From a checkpoint of a small mixture-of-experts model trained on Wikipedia.
Experts: 96 SwiGLU neurons an expert, 6 picks a token, a sigmoid router.
Below are experts of layer 5 (counted from 0) of a mixture-of-experts language model. Rows are named router (the router's row for the expert), gate (a neuron's input weights, with its number), up (a neuron's input weights, with its number) and show model dimensions 128-255. Each number is 128 + 24 x the weight over its row's rms, rounded and kept within 0 to 255. Numbers have three digits each.
Before each expert's rows: a language model's description of what the expert responds to. This comes from a sample of Wikipedia text that the model never trained on.

# expert 5
What it handles: Place-name pieces and geographic nouns in locations and infobox coordinates, such as Carolina, Ocean, Island, Sey-chel-les, Oak-land.
router:146153129144139144115111125103118104134118097120120157115126112133103162150071108143139165128149109125150094139163141114122166107153156121094171110104142135118092127115133137089139172151154083145114192155102124126104082132122164128154139100147115084127135153120094117127134128118104115104129120103163169156087142156130175150126120159166127134061158159142131146142122106105130121127142
gate9:120137177145133107122117101096180135173155134144119125167109128106145152119132144156130130134077085085130120147166128119152109112147081152100150061144143153129101167121132137118174134151136111127108154132130168140106097136092129148163115147152123152097089100157108160093117121135120136084100076093123136183152120133138126161140153094124131137150140140102120129076087163170151114134093
up9:131143143165162108136141128126124140146119103155136146102110126139101100152152150141179110113093083130149120116118146083099135178084134146177131181149118166155115134140126081165186128118157167139121123111106145148139124103103118096126124105137102132100112136107117148151122139123144153128110091115108088128063129117094097154119116118149141130077113124146139095119147089148146134160081
gate10:132139082090136135149171096119116072126149127091169143097146126127143149128136137118089111111132137159120130113127148139106135120097136138112098119127141133120133105119146115112098148170134132118141144078170117125117104116128158144150119118148164137117141118179124134074116102137126152068104131107076168170173150127196112150132104101109100122131163079126094125092077137152147116124130
up10:166128112115140133160139097145169103137155109115119128118125141103106127132110128147118126136104115130163112125150088149082085136145105128089133167128174135128110147081136124125127117183120094142151138105146145144099150117117127103115121114177138091115148144159132093155114144092118090077108138124099123149150109107146130155140110153142078160136152092136149109122132099174082141078120
gate11:100100117158100168111111113156120098125130134133127108130105168128091081164100153132133164124106117164123125130161102098109107151132110135136187136153122137166080171145104158143180105127154111102106179100131135154136111110138120114163143109136127170103103127182116139163155151145135155093136121109117099121161153175123114118133123138101098100103129105120088095146121106136129120136111
up11:098098139162093136129110171078127100136150147121077122118176124127148109138129140126158143122149107155131135146109124111139181123123142154158118129161112114117128135138106100144171102086166150113161104125175156133140153102127107119123177125136089151103138155151111139163094121131125084113154120144132085095140133144125157125099139138089108144084108138158095065135124142154111107044099
gate12:113131095121138103139126150109125137159112155151069131126128095087111173141133094176096142142126145169103114107119088133112121067135124154130141137137157122098100104071134064158113138107116114128098099117134135114101099115154127136156097131113179111118139113145095102099154100094138129113146091103110137147112105135130072067143131124091140113110156109109123134157109107143117128112157
up12:139144136129160087109099104128126176126070120127109167159111129128140147122104152160106167151150140107136124093159097137132121121148153114122165145104177154092094140121145140084148160177124070113122112150117137148140114111095118108129104129121091142096154132171103110102154134085176117109122148123118150104143118120109124125106110154107165132119145123128105112189154139122128106076129
gate13:093116111125194104104121123130149128081090076116148128131140116147132150133092141097093106133140127124166125116126108127148152174105133136167118106128120142131134142151143180099149110139131145123116157105148128110120114151139163128147086085153141125141120084097131146126139127092119123076132170120119133103094127081090107115080099097100130110112122132185137150122147105112115142163137
up13:141131111134131159108128138157138104138118121096142110105134149158165122143107114129089119124169150084118155132129145176146138087088107201098157099105132125121102090163129104104132093098150137098145114105111145144171136168111117061140124111114115131089107131128164139080138133101146143125123151093125148151133121106154138113120135172092122131124156141080105155174106125091125101124134
gate14:089117140111127150100130129137139149129126125155112117156143125156124127110130115139161138134149069096164089126155138140109151091162151145119140138109178093101162095096141125142062159094136135073112128093123116149108152151136133089152098142125115157100130156135144100158127102084084173085072121143131139118068096142088109110134098126106160129093131147152125138152142083131114107090105
up14:135113112125119113143091116103101111175122105155093122122142134126120121115109146132142162117100135146117107122111101137134163137144147131162156155140111128078131134135138130100138109141132129129155154155121149154138159105120105095085140121136169144104186147156147126119121116108145102119174156099134159149136108123168101093146163102092153146146122156112100146110098126122126131137098
gate15:153120152152118117139158125105166137138135170099136127120131135103157107093118148126153134109136107136108134189109144139142100155081161107149145155138116152118123162149127132130136116096115158103108140096122157138110128124146150131140127142153112114160162162116135133115150103092148155148147120150157132095084120139123110161139124144129137175122083149148153127134116132150155098106086
up15:155155159097152105118131155138113150140125149180159120163150140140139155114128133132106122151141118126162135090130106140151096133081091098104124094095178117126144090118121140115139118097118165122157094135114130139134152159097173098125108128124100132098180147108118078126132117106167116145160109135149129125142116136169134064152173137146155100136100149127178117090148117148136148137118
gate16:115124111124152121147105149126096140103137096108122122125141140170080107145128130139149116117125137136167097165116131145122139121151140167121177069080094087095142120124164097184083156124141109113076164117141132092092129142121185109145125125178141109144154140127203100142122141117114127146159108152168161092093140108161129137139173126136170141133118109122099136123100121091126133127161
up16:160108148155109122130142137135139079141141095119106110104127147075178122124156121120130133084147108148117117126124093097103166138138121127139144118135135155112146138136130131118111108140139102119128127092115137111136179133129145141093091078114097166143126161171157145084139112133158180150109093125138166135131126125129103100136112152091137115129145140127106149096133124126132139125098
gate17:093079148093159123105150117103109124119143148144104120115153138159129128108150083148196103132121162138124113101120125113083112134120109125181103129136135107125116182131113139129167162146174116107170145116141101097108120067163146126155094117160135067150171166119122142101147101143139159115162124133167138147135124145153124157131160126144144150155142144149123117144144156124136119150174
up17:135155074103156092164096161106100098152134092147122141144092136138146121098104170140069188142093126132133089089133116134136073120085134136117137100107090114108104105140111110147155097090137157113155115117132156117120166160095106143109153099106157179126111099115116135112131139145143101120138109110103105168074099136098124121102094115135124110113142109133147098157138186172094165137130
gate18:131143094137149095151172130127126152118132137125097108113149086101110127127093153111108148133109129147147131118147106119166169112132161142105138080150134150148160112095116097140130134098115148097130181104125094109148136106151167141126105148127099100144145180131127111109136152108146097131166153129150102112166153157141174159121113128138130104128177126098138134113157108134092111136177
up18:125127138156158137108151130120131141077119159127160103128144137145133124172137109100094105096161110098121121181120147125139134100087170134107142134151141146156156159133149121136161131134130120126128108117123134126183156133135139112082082103165140160141135146138143159124144095123074141130128103135158105104093107166101151151097121111126081138131129049163077098097151170105100114111146
gate19:154156147146132124120069134135082125103116114126118134139106140153079099143112132144152145156091169108127156126136179164100156121163119150119102134143122104106142145133119148097153084131165133105129136151083132094124143115121168101135119146131107098124170120135123127075118114143170115105118147124115119141159165117184143126129093128141111111136187127127159129161128115084083162135128
up19:133149149179114140137138164093141083110155112117132131117089165160116126113123107116155137135099124143167074091151111130135103092150106128088144167119108128161114121117110139146165097105121139113183116117118138154153123159132172120132168102108109132158166110162217165081136151138145131140124131100139127098106146164099142162150161136096089152117145097145117121152122136084124111145131
gate20:108092148131115147103127151127144186148173163172148136123107123138169134106150118147113146110161148156107097125194119120163109158132193115129139132104145223139104131139159094136122153098153139095119126137136139082133134107145124144109147105118132102142139134122148133146085130136120121138107150110098101150109142157132130101137090103156089107150084164135167130117185102142140129140112
up20:110147093114115082073110115160104129132111148122135111153128126136113145185116133111112127164110088113128140144114112125125183146104108146169119092124133116138137143171134163144096142164131098111125136083082141159128148126099133127123130082099112127146112108119117158129174143141114133094120119149114102104113158099132091154088192117123159125149181132103104165167115151114093109169126
gate21:123137149126149103151127118091112086086106092110156143129111129139121088169123120133128113160156047121147086121118119105106175107094135110116099121149093118091137130119074137123140163163138116103130140148127136111085149122144140149133157124146133123167150146118117122110152181166159119141134101102104104153129182146136090128084094107103160105124118139166146151147097104131143137127109
up21:120136115135144138100138127170190134151121162105146118116133147119147148113156160095140113111124113149091163106119125129075096128179118093108165165145165156151117131150136154152146101106140121142146130047093116119111137116122158135132109116074109102112126107081111134159123168155099088130124148121086104104122110115147136133153108121086138178123103125121127149074137095104120132148142
gate22:160150164128115131096080154179106170106144129142089147137121134164115124104151080150149102146143149175114153082138117160082119113119118122118122085141127093126122117139083110132093149132141111098088169144138131093131122083124171137142135122101109123153112099148138109107090163151111112069094105089114088151097087077125118095127120119143167165112128170131161115137087178148151116104149
up22:155141094160084119139140130109132094153125118135088124149132143113115117101109126148144123134125129152126164132133149135188135132095144124134113143145120132104167147120155100120117134158096122100142119124118159146124164136150145156119090085122129165139137125114178129147160155113106113153135163149132116091189170067156144146144137114095148152169078122146129131127126116118148130094138
gate23:103111143088138131118120093120158107117128105151098118121133099134108133158099135085085119126107124165128106136174113119119168143130134131164100126138136105137134141139120133086131121142111116130072153155087120102057158118154142167126129124108125145155136153137129178112146128112113169132082105126134117115145135117115122100102126127170108122121109120136111138097099135160129120088124
up23:133141133137119127151146118120098208161141147121191114121166179140152149164106120135159112094103101100126141146070121114105126128155139123072119179138154121101128106080096134154156147139159131132126103093102118118141153149136166132096106174131141120120104144146102159169139167100120109066118178142106160152132113105061118120156126163154203130117100114102143090125129093161110138127117
gate24:138093125119155106139143131124102095088085087136082108163113155119121138099128128179157115159143130108126144085088131134125098121113145078162164153107146121149110172131131132139089154081132122132127141125135110115104171138127122149099128145094084148114097088149104154116151132148124162139098166146140140096092142094140083158146169153171122134091163133109132077136143076110122141173170
up24:153118142099142100131165141135120093128144119106098130136080158082134110079103148145154160115134156101180118098147123114153102095122134126123103148092130107160132139139138084105160116150118094120141129115136091141081143146126136148106102116086143122177113135104129122148143142128119100116129127116143170157187133138177114109170100123166147103087127123111148098107139124110097121152142
gate25:162129135135130143114125123149153099144154136146121114119175118111143161097108093127108161099154108123092128149185117100104131134129156170112139133118143123090141099096151118127122128163159152113066113107125141131158113111122147112056142167115126091093125064144128123143149108115108163153117137089146160152120099138120132163145131126127170129166157148083101129125183096101119144164125
up25:125092128140134155180131107119137105134137106122156145160142108128091161111131116133116088170175121101117118114137123125156196108145139103138172155197130149089135111082145109149111134098126152137125156107069125145070135132103163145121087164103155091154114112115108112146131118073126111131148165076083174157143099100143131168131104122092123148112167131159125122115143157117122093128117
gate26:091129149101107115119140098103121140139152113082139121121132116158108069134118132104171147131127101126147089137124180093132119145135124114118100165103152169136155123123142127154107162095109174111101155119095129081091157135110118126096127135055145112115146071150088140124130092090128120123121112157132127097111168139121137172136165129156099110146136126125139116146165108095095164082083
up26:105121153121126121121139119138123114114110127141142118110131175126139119128147159084143160131124149152119132093135117193174100097134106122121093093123100155124131124122162113093123145133115090128136131141108133141124111153187116184115163186176151129147106132086118122136083143114141132140104135093117127189160118124138115126113085117143129152134137123165128138139149107124157137150124
gate27:106108143186135105150141125131095076121114140103117108144086114132133171110124135127092128133155196127102131108123120115145167150150136149139154105158153137111139094136112134162183085145150134111098120120089115112050124072093114149134169146090128147100085103167097106111116108102134121151142135127190154120142113139170137161103115136104135090121131140137129120124130117146159124125100
up27:128141165114129146116112173102150132136138145141073147126113121089106119099150145140111107136080125147123165177118122103154112138138171129122152134136132125136103166085111147147071083068132160144139121087100134140157122186146136136127082154144150110130139154103148143140117121141134108126154125136132194139087138124104120111129098174106066136152157120117133141150100121099132112127112
gate28:142169093123140154081100113114107151141100153171099153130139153137117129129086134091098109106162137090153133122140138152088107136129152109143101129124105106153105124162156122109113162100128149121113127136134161137115125105122155101100159145109124135138134140147128129120140116100077108165138128160176118154126130164157141121107116152133115125153103162142117148133119133135187114120140
up28:143101148180103129157105117115124124159157119136111109122112102117118144137151123095129074060123086140111076148107121113124120122116127097131086122132148132116155123152152080108125124113132100128154092104128131118123107152110085130152122165188135125137104139132121146158092097100141158131158150123112142155103121120129104178095159141135123138151156132101125152147136132163141125105114
gate29:151103119109123102130145094113144144147101145097152141102105142152151118152088151139123132153127111166099120094117121115114127155131118153054165089122118099123148112130138130147121153141140089133135144108101129116144135172095121134093136112099135155091149145141149146162168120151133131155135124149112105158154196135154124101080119151152113123105139139162169110068140149133138137089098
up29:105142120092085151107116123130123134082109123111159100138139184141105113149162141103152117114089146105162147134134136107121124148127114141149145139179136156124150141116128153119107106128111119151148145140137139176099066181136104162175146127131136106124101137136135085171094098129122146132167114141136101094075122147101141100089146091110144095167082138121164163100166097168148133105109
gate30:142127092152116116129154144136101115114099094152147126162108135127154146122118116112143186137151100109163081132102116139128156085125147156142154128134146135137103186157091117160119126114123107111105152145121144089104140145161101166121179103107142197106084160140121123145145078150154158128143179119152111156123154155116112118121130134157137160102093172127126103126097150110084124150116
up30:137147167121109152139113175101150114113138115104079134118113104146080137125140117122130083112148093123150151146108100121095099138175156123099167132097121087124135132154120095110106133121144124119126166134106133173161118151129150142163124134141118148125121155137095105101133098135104104163149123123146088114126131093139142106085141140155134137105098170117118097118134169194123140183145
gate31:148166131111089118087111125138123132154146157136121159109152113136109093161086104109163137123115115112122172105127135113109156138131133126117161119126148105142109106077126077155121130154107138104108135134111121084110119120107150138137110137145153144121140152106127118133148123144127151158147131128117121140142117141074118076127116106146163173093130104094121105155121077134090157150127
up31:141070154141125118136074147128119153130107148135140115146121155139128085150158124122131104133107121147150115114157142127149119103115133138145093120146109148078141130124134132136098107090099147127172151062116118101102170141163096120132162120160138093138115141131146099117165058141103115140125120172140083138143151098129159098129133133167148132155149093141162092134148146134097144127118
gate32:073088144090121141180139084122128102099143146111111107135110127154103130129132131153146123093137126137133129159163129114118153077117136134113115133152102093119143166118111127127096133101116125090105173122119142088119083127098094124096114117174119101143138114130129121142128140145144084142136150095106131146137110060122106142128147144110172141093110086086094110088130100161101119117092
up32:053130109142135156121139118114144137125183158115126163093136125127154142113101139144112105160154136120108076152091114078107146148148114103152128120097122104153107117168127126112135165157136104123112135130129108131078078137139101141085148126123112140094134104148122102106129129131105150155141140166120169138133112091135137155143094096169129120076063083147125154128116158107119154154132
gate33:133152112180149077126151155164116096133153166119092129094105121097140136111082107145129137141073099104157131119119140151116126166131126085107154167101157135152133122095147109156146117152144143142103118129117171121108167137115127191103139100152170141131120168119134113104118177157137138126105101123115149142098089106116137166163113126136126156140161146111134154118172125083127110142117
up33:119122126154134122147153156096144057153146095120120181128121150130156154105100088103156113133092110112132084112134111127123126131137151127090129161158114145109171129108127145157131103108122121105165159150084099139106121099113152158167142115147082136098149100112148124120129152114133130102097141143103148129145067144121117129129152106142136113114125159127077144128085144101127118163121
gate34:167092100127097115084077135088112150137123133119169138122111151141106091105109133158166120150151120163086158112130102086128111083142125162125117160140125087115133123155090172121098138117104113115114144167117145105095126162072081135136104125199136156135141181094131108095118133150143163138108072106124112106133131097122101153137154131129130098161118168145139157175145137113134125100094
up34:131104113121106117122088118144099174128106120135177130119139158108139074138089143145130128142139149116145124146135130123132121133122146103115136113111143112156107077166161117105110161137148060145163146105114107134113103115127139125159117138203118146148159139145107137117130153107084070125105155091080143116100110106173112150171135160083135118105143151129072166142106134123117149143103
gate35:092093156126116120123136143113144100109121113151115125173059103150119189091139117083109119141130085097109120137135121133109124123133156102194108088099138189115179141112152128093126105158138149142115138153103163117131113174121143152083125119176148156152113147111136120107114153111119159120148095159157128094111114113147145139179136128113088162156141124130155159097123125155148120097139
up35:110161152104136110101152130149133159143142115120097144091099069129125144116090141134106144109142116093099095124130141173125129122099125119098155072130143142112170146096079159135118123076104138165121128140101112138127124138115134127149144128140106144127152163083135124105123156141114125140123111138152152127133073136158118154150153140112164138131178140089098142110125179130114108135118
gate36:135167102157132047114126145107088120131185129131122105128150125129121084126137100120122083155137133117125132108116124108133093157150149153114121127144091105118130123100098132134083128105113146110112135128088186094099106118109146102136108117136147117131135159104122107105135110109138139156137125145163174155138161130182144176140102094097117151156083146136172120108133124152144147143183
up36:144111171130113146181153125124153121143128121131134134159094141150182130133154136101147147110138146138144150143120175119107116128080133128152146124139122116110117081127139113123147190159151080075144137135101110153133103122130126146133151145132095114165130104122141170125148161109126096125168157109120160107144095126145104118065101145132108168144160180112108175097144132172134121115113
gate37:153151160110120138113101147078174152131114110129145137160117136140111097096143145122169127125153133140133108154133143183105149101137142099112129130128156144152124134127135128106134076152103090144129123181117188109102086128129131150159119136148117081094176141127123170096135154137091149128124157139167177118075149149135152119100100138117128138089114126130147095100096140105104138160109
up37:129082136142109091141111127101096124109132172100130118109117147107118119125113179129138143135192134102138121174085178116124152113120110120068123139124105110096118121126147133101113072111128131162116120102099111143114096073157111095148114128082109155152125079115132145175107126136161090117120115134109113170122118148110157156094137140107144169134134125174175113081092121132132134145127
gate38:102108145124148082153121096137145098084120132124129102084099123119125098138145143085123113155085132152118130124110165122088121142126155125114121097130117123103133111138097150133123144104080124074073132141072154113101126180103135117147121114135108099138166138115095117124079103103091167161092139112135132111134166140125153136097096112131156151113081067131128135101096104105141151117098
up38:074137109092148137142138154111133125152112166155115106129106111116122163155150150111143097091123106126148156118179142138152096134114124128160170119128161111132096062132090089097105129113136149121091119113127105122077113109127118111127156117129104142126154108105112136178115121112138093095137147097126137140124131135105171114127151132123155147123115103112180119142135085112099121135123
gate39:145147102118085128139140180129114128133134148121126148096092081177101088160097111144140111100155165143125103137154147135095112076122126113133105133119167156131133131099154110140182116116141130087123089139134190113111117132115126127148112145142166148169154111107116125087138096130100107133130125156150129137105175153143146102104126147171136168125090106134125129106148103120173139122092
up39:130098138146122145123121152114111107158098103179150118193136117125155122157139117129136163182148108090155106172096131097097156148105141111117095167110134149121156124139127151141127109115126136105167135145095101148102148099114105105081102123160129127185132097110128163139113127090127146129166126094112116142098170107079125118097142142138098139124132121161114134106117136118109099140099
gate40:102133111081124168115121116134127138106143121149139132142127152143099120132151128113109173132123135086120123136134131146119122161175104112106104086134108112130152132126135153082117139100077100104098164139070168113132117150129147125117088098156142123171136107160107179110138104107093131129139155132145104174144164134112165126094118124133138125088148121150138136122125068109139109090128
up40:110109122133111070148103115133126134121121140171111127102130103133124132123106069135132082047113119172112159089130136126129137112100117160152131073166206148143126100156141117112113164152145134107133096149143136149142126113135126145105120129086111191108124088132090146178127153116161112092140089141140080124162126087163143093138124123153102119154125113168117117149125115105132153109131
gate41:098100151115118112142108122122105135146126133151125137108135118137120121128109132147149120147113132127095126146150110073133152100098153145128157108111187181142077146146161085122124107165174164110126126155081139134142109151140134135136093106136082117164140104134121156136133115096117118154154165146148128132142131105079128094125137164173127103092124112120152169118167171143128108154119
up41:132163143117154140134105131143138124141143134108128159116137130154112128133131153094121139154082168103169152130132094101112125173123136135084123143091084128168124105115179131124121089120160132077152157117136139134122135091160114128139138131129074144109094121122106131126098175134168136112161098133140099082121120078122172119122122115161123152092163104148142136131096140132153129152123
gate42:120136157157153119124096119130131134155126106127151120116113121186121140106136102120145129100105158091170088127094162184074132146117112095122152092113133086126169135100106166122143139119102110165076135167108137126154083145092130124160116127188078113137136121156100149129150090119122183119100122126145152102148091136124159171132132134132140113150132135123134150164093114113138140189172
up42:119077169166147165174120154102113139140130107130112106126163176113166116127119137142124107188148108123119152138140111110156097087149111152162134107153139125068135096136096079127120125167103116130137128122129111138088124099099097095083130127106140146173110120142120093130114112116148141112115172153156103108114109132140095098159101108111135154157117147109126146074107100113145154126153
gate43:171159162118152115110149090111138131111131117158111128104137139091169147077107111111114117139103137157093140073140106096172138141096130116112113156115110150108106118131154131115107119128108169081126141139130140142139140142135176100162101128150090101134116119165120097173144143143143097171156142110141137116129110094121102133173167126123129075122110159138142085161118151144136146143140
up43:119122100138127128147124104123132136107131135101107158105092084111125153167139141106131118122104134084169168146118145132150122130150123152113091137115104112143165147128113139160122098100120150138157156147128120111162095109141070108108141106107161109139097131133128117129136094132107176135086118160102119118123090151157158152126086128106116157139138149110117171092146124157111092134133
gate44:115122153124160088136135116144073135150130153139115168101165123128092066171088140150119126121150152120161118144138146141094127121145094120133170088122125122106183111122113124118103159110129126078073103157127136155121110151123145181143139090101083126153133112138101111130114124079147099150112106097132137115121094102130109137116120123143094113107117148108143106122123101137122176172096
up44:133163123097137147113141144106155091141120080159139145144163120127195153139127156122140134193138134100133093107093109125128124116116107148134095089136115122130133088117138126117127156146117103116137167140093106136109088103123125066139121110127117105169122140110095097104142109121106141151126096121081141123119111148124095147148117125140098162162145152080164144118158140095108107144139
gate45:109151135164164133125104126099141142172135142111138138137118120143166147115135146090142155106118084133140116114131129116147137116162146129136106151123074104139115157117160111145132111162133128096124135129114129147140106153128132099170121116119126093117109110115147082137148144137133130139117127105133126090094093141116181157154085101131148120106136141152135122136133081109121130133091
up45:127145114125110116135139123101106157095125084130135091109105103112121137126135096110127069140132133136156109148098107146200169152134129153092139109098148130149157110130160129124082070099106157136156140146131079112129093061105175165069111130135155114135105097120155136139122105144142137129100177140134139151139126134142135146113126141110120148153061116148141117174121120117132118125127
gate46:158154122113129137116110090086135134126104165169125113111126085078121105122111142129145147148146124124118124150142149126132147128088096106174130144118144118134143151084136152081139167127122104126141124152121129133188103149108164110113119125140110107116118131122094133125118165156134136140130105105145135125118123109163116147090098124126154147117148128085118132149137088107092087146171
up46:119090094124149076155120119186138101095160108125112197126109103150110101145146093137148106121140142140135086169152113103096108122159102133138095116145126157091092098116133109140162147134118133109159141150110098074091148086136122122117138118096112118108095167170118123089140141163099117110089171117098146157108139140102127143108146136113118086117120109118136114146136138162186138136069
gate47:101157141142146118112141182102122140136170156098140085122099176148107138077134125141121146113139133131127103147127153144159155105150187179121169146156093152135107186120143086139121113132126140062123092156108135125144096143144177116181113156106128140118181082106177100147132141144142126129089124102158166106163144135183140145133133134149143125138174121136133133140107134090143109143094
up47:110167130150149146120161185119097153158161158130134124146112172147113092088116109157096118112135088115123105086160115155106161114151160129116136160123137166159121135142149122109119117138113118097155134153114133115100139145138152131132130135115172098154121112119145074071162163132161092131107128102136173111121127130151127156117134106119155083110136121134105145146119124104165148120118
gate48:139139099139120173147110130133168161146124111128090141150093131104156145138146167136125110156108103152096166119138126084102172120134146133147136147082142126098150095106072153133107110097124160082117148130088119136129118140126150093147152155104096095076115134090148075125129152185140127124120106117154138119128157170112151123122137118159114172129184081095135111101136138122125110163133
up48:123134130142121128144081128115076165108134148093112084164115100102127118126114148108166107114103124111157131185149150120072133131184086131132079078126130123123164124130123092131169172136102077128165163154136113116166130132088136153099099146112146140119081131145102141161139138124109129113143136118157124147127142130118127108113137092153130092096117144173109150128087096154120185135150
gate49:144138131103092159130177106111132129131094127163111140094134060102064083163091088117116107132202101154145090152135136113114133177128136141097145136115088125081122159095133088162100118127148172144100087145077144153170136135132164152142146177114113109125122133094163141120098175095114144131084126130173107113145120127121078104143132172140115098129131133103139171140113102118112137142101
up49:140102114139161137107136131144147120106180119164145142109157108133151134088145113132131146106111118090066142099136124142150110131126110141128153181142151120112160132148191166128133113118118189120141135135131105109147126125116129130138149122138165133108124157153169111158107150118137086082135131097124137117118119108123180116181117112118127132133170150142155114099098096115121093121176
gate50:079128178152146096132112159150095132137117116126177136131113148150162138101139120100124092149095110140109137108126130089175136120121134098130128140113150124137143131120121125098147137114119115116120121122110131089145117138185158112117167148165103152129086149129152109070082147134110120114124150142177116154141138136097150129129162125109139134144159140183128123100109138138124175125123
up50:115135161096157192143138161111113109125121126118086104131109129129077149144111136129124122134098116125163153161173126104132122135147101120123095131146088136104118141061095127131144153160173104161165178164131062096136141127146131118113099156156145108104145170145113151128122143066139093125141151143131120152124134119121156102128099184119072118143152191119122122101167128133135093118135
gate51:135133145147118159117094119114133097135093082134144114156098110145121099147116144124150126148155198179104106166122134143106145154106172132119141088094115118113132130127129107141146136134170146088139123133100160163144108096133127143157148139138098141121118130135124126108109138118080160123162134144131138141137138134113113151121094107138102130148113127119120103122152114108128132119111
up51:161129127147111122152128120133064141135145153090116191143102113127132125125141159146132165129134130079111113109086100137132128123141086131125177103136144103115120112140142101109126101113106171122166146143136127075143177097136140128133100140115127152121159169135168135122146128129108146137134108156142106090160158112120098153117114172121119124123125118110183104091133150087153102143109
gate52:125134140092110137105115126096123087117165123139158157120132130152100142116142119137117141100117107099149133145087150125118115128164163167138118134156179134121119142103111123074128159108115124106105127120145149155132151128160140124141153161125146148129152150130117119157111136099097169116120114128128087118131131103119137158156117126105127151079078121157111119128149107115134149107098
up52:139110106133121080109134151140161091144111115168173142122157163133164100145094119179128142146132090194151098137092146107143134156135128129172104105127137147113110149117139132123145132131136129122130159156148110102145131096114154110116117132160143064117163134113128135176129130103178155080132100119101117118154130106116111126121107164140151118133082136124131136117122149081142150160089
gate53:117121132103126066117119148127183173150099101120128121128141131099105170133121155100149093147101145155116074171152139132128123155122075100080127111164157111100144123170127112132074154135165132118094135096100152108132135084159136126110123138124130161119122158107105128106143149113104127131127133125109092171109121121148154140132102096113128176130108151148078130137165118133162092110163
up53:125181138112112176136152128102089148114123170091096101138083089130112145147132114112111126111144112104091150171100132094118123066137095148158147107118133109140122079137142153147109103148137150139144153145161110153150116120095164144117127143154161083106132097124118122128129127094149148139143102126154098085131125176132125175107112140092164101117094101135146082118157084140129134148120
gate54:135127118140123121107128114083198118100095140148131115113130106121098122138091076127120141107139116090103140107098128132150118106104119144135123136156186152154140111139102179096151122102118128113099106127090121140181088174127156104108146108128124155122126168130110147103135113096117127136121123142095148095120120106130117139106087124137188175140131107109117173190111131152115151128152
up54:139152142149089136129125083166175157136131121086134131131149158122171100118119158171101151129120108131105081137147120133135135138115137114094124130123064146129131163112128132195148167172144123122118137162121145118164141109121159146153107131164103106132142116108161144148130152102176145129151110152059144107146132126156102157111136122100149129094108127134160101151118109114099160120133
gate55:135149139109128092158117152144132116145159123164167160125119161141131161081122149104101138126149118154144133090147102141123168159149097105122128099128116109131156129161140087169085149166123144099133106158139108154167137126145104160053155142126191129095142142092117168168138111127166130155151106099132091128115107131150160122106062103162118110121155100128129142178141109161113154134107
up55:149129123093132134121148128132136092120109113121141091114159146134110115099124130161148087121108139124142162132096154120124055108145123131170111112166158129110126133139123108110114108117119160160118115099152109106110114159122153103130096156150174145109159108126150125131145096098127108111128132135105174159155095146114145128136142130092164093125112147141095124102102162134118114146169
gate56:139107139116148094129140090145124160140118110123106105141110109071164130158133101145151141124145150117157121125109154132141102133091152162143117142150123162148101108113138135120120145151168110103098121129100106153147153147099147164146131143118118119185113143110062131125147101138121117159145100133104195123138136140149114127101107148127150125128116167111172106122111130109107122114122
up56:098158129129117143157110157103111132119108141118132115120102144148159135142120163148135131128160097116131113075109106132152132152130172128106132191102139143116158156120118143163146152123126122153166121181095126114142176109140147141126126114113112164117157103117110110118075112123095149185106169143129145151137129149070112121113132099164120112127131113133129136119151169133081111163119
gate57:117180118129092125123110107117144113104113130137112087098142130127131099154179086095080145123105129104129126125130090112105172106075126155132147095135145131128180144124120122177108140130161141151114120158106130165130139085114108126102126182132176125110140151144067098134126151135150095129145118094137181104129139127160110147100145172126166087146148137112134119154111157081141124132102
up57:163098170135097139137095116109161154114141126106160138144124131136134105112086156110081131092102131193130121145141135095064149151106133146128128113138153151078093088145129110086098133114118135141139159165129153107147124148117118129127123104131093147131135119094128123135110112132109154179142130099133162152152106121132133104151133121145133163100155149084159148113162158135129057141086
gate58:184140157102175093169130114137111100124156135136160147126113146140115162123110098110154111144129146165162116123092150133091124151103121107094098134178132133156117117130156149118141135090133108081087112138114129123140149099146120138090103120160118109139080119120093112150136132104177136115107160122164161116061117139115119133110130138134119109145160137123115111119127103095139109151107
up58:150137121108140127103132151098147117118104151133146100103112110137089133153128135139133161129106144127082109154100138143106111115129149144132146121084109127129143149115095123154170132098158103115143171168095140104166146159102138128144144152151083132144111100103122105150104097119127145151098142112153124154076139144122134109151107113129123143112139127132147136137157170120134114142104
gate59:106112113133165094106127151109142137140123095145135128117129099102146107146107109101153105106150125120135104132113117082149125113081145144110152105108185134135131155141105130136092110132164132096133094152109126129124153109124105147104127124122105168150146117140124157115112114147107118129113163181154169134185141152119091123105147159116155132100119153107112100114149086143128101143150
up59:110146148146115139205114139124105162132133117103129123145137099137149105116159144154131133131146092188125101110151144133130150148131112165084101094137125149139096101130120103074134105160091098128136137120146109132163153155140142174180133116144072152154125136092113149125122099129067118126103155086143071129101134108135098102147113122181093150155136113163105135156148153098174129141127
gate60:128154167113099138088146105082153105136150138157092135148119166153138147122139133121123131131157115127107162159137128133089152147079138089086159160156148139156092144110131116096142135121083143158084096165136100130119146137149134167154125097150138122169126116142155111143138088168163140109069122134148158154113117074111140133153136058096118122112107118101109144161143131160151130138142
up60:145128148141080117120148105151169115167164095144142137126154158130101148101086105136117142138103135106120139132081092154150136112121121155107160164115111126113148155124102169148144134141116079088139125167139091110140174163122137151127155118135088174150119143143113095135150115132129160130126084068185120109119175130152086148120079118105134144129114103181113121139105122130139142154141
gate61:171144178099133131116133092137137134193144144101129165121155130102150157126123147156165122131160115111126075120095136144179107070144149115144119132136103119099199132202125103136119165159146111137130113125113127155088174109119137133116149098126173106177137099130107102168157151132131124101121112153124106149173105115113153179142135115092127145108148103057163165123129147137151132131133
up61:165146120107138154104155084133141179175078171118104094088121072128159136095150136128167135169136121134110087109148115161143113140152138112090094085135097148091109102163128096141112121134116128150127147157163131113168125146136107127154138125130133143151099119114124047118143142124099115110124136079136106133129112098152097134154109177125140100163134120134108134102130098156111136143153
gate62:096112155123153094120108150110157098154096127142135111122147127124139128124095097098093154126119125141111131155118116146135150137131157129121156127143126124127157140150147114108126126116124117116129101147100119161125185133116120117113155163138090089170108073110173062115123161130132144112132156139135151146143119111142158148140120100160181164108127110146137129133191107153121130138089
up62:104176144126121135146137113157088158125134109130094152184099143111140098112101121112092111098138085124143177146127136129126129122111082185127140181081148113139153123139182130122104129159153117127128145149145149112136149148151059172138124120126107096142120158144127121092176130142099089155156134144179108097163140127168104098094134134125148145124142111172098136150134121156096147114154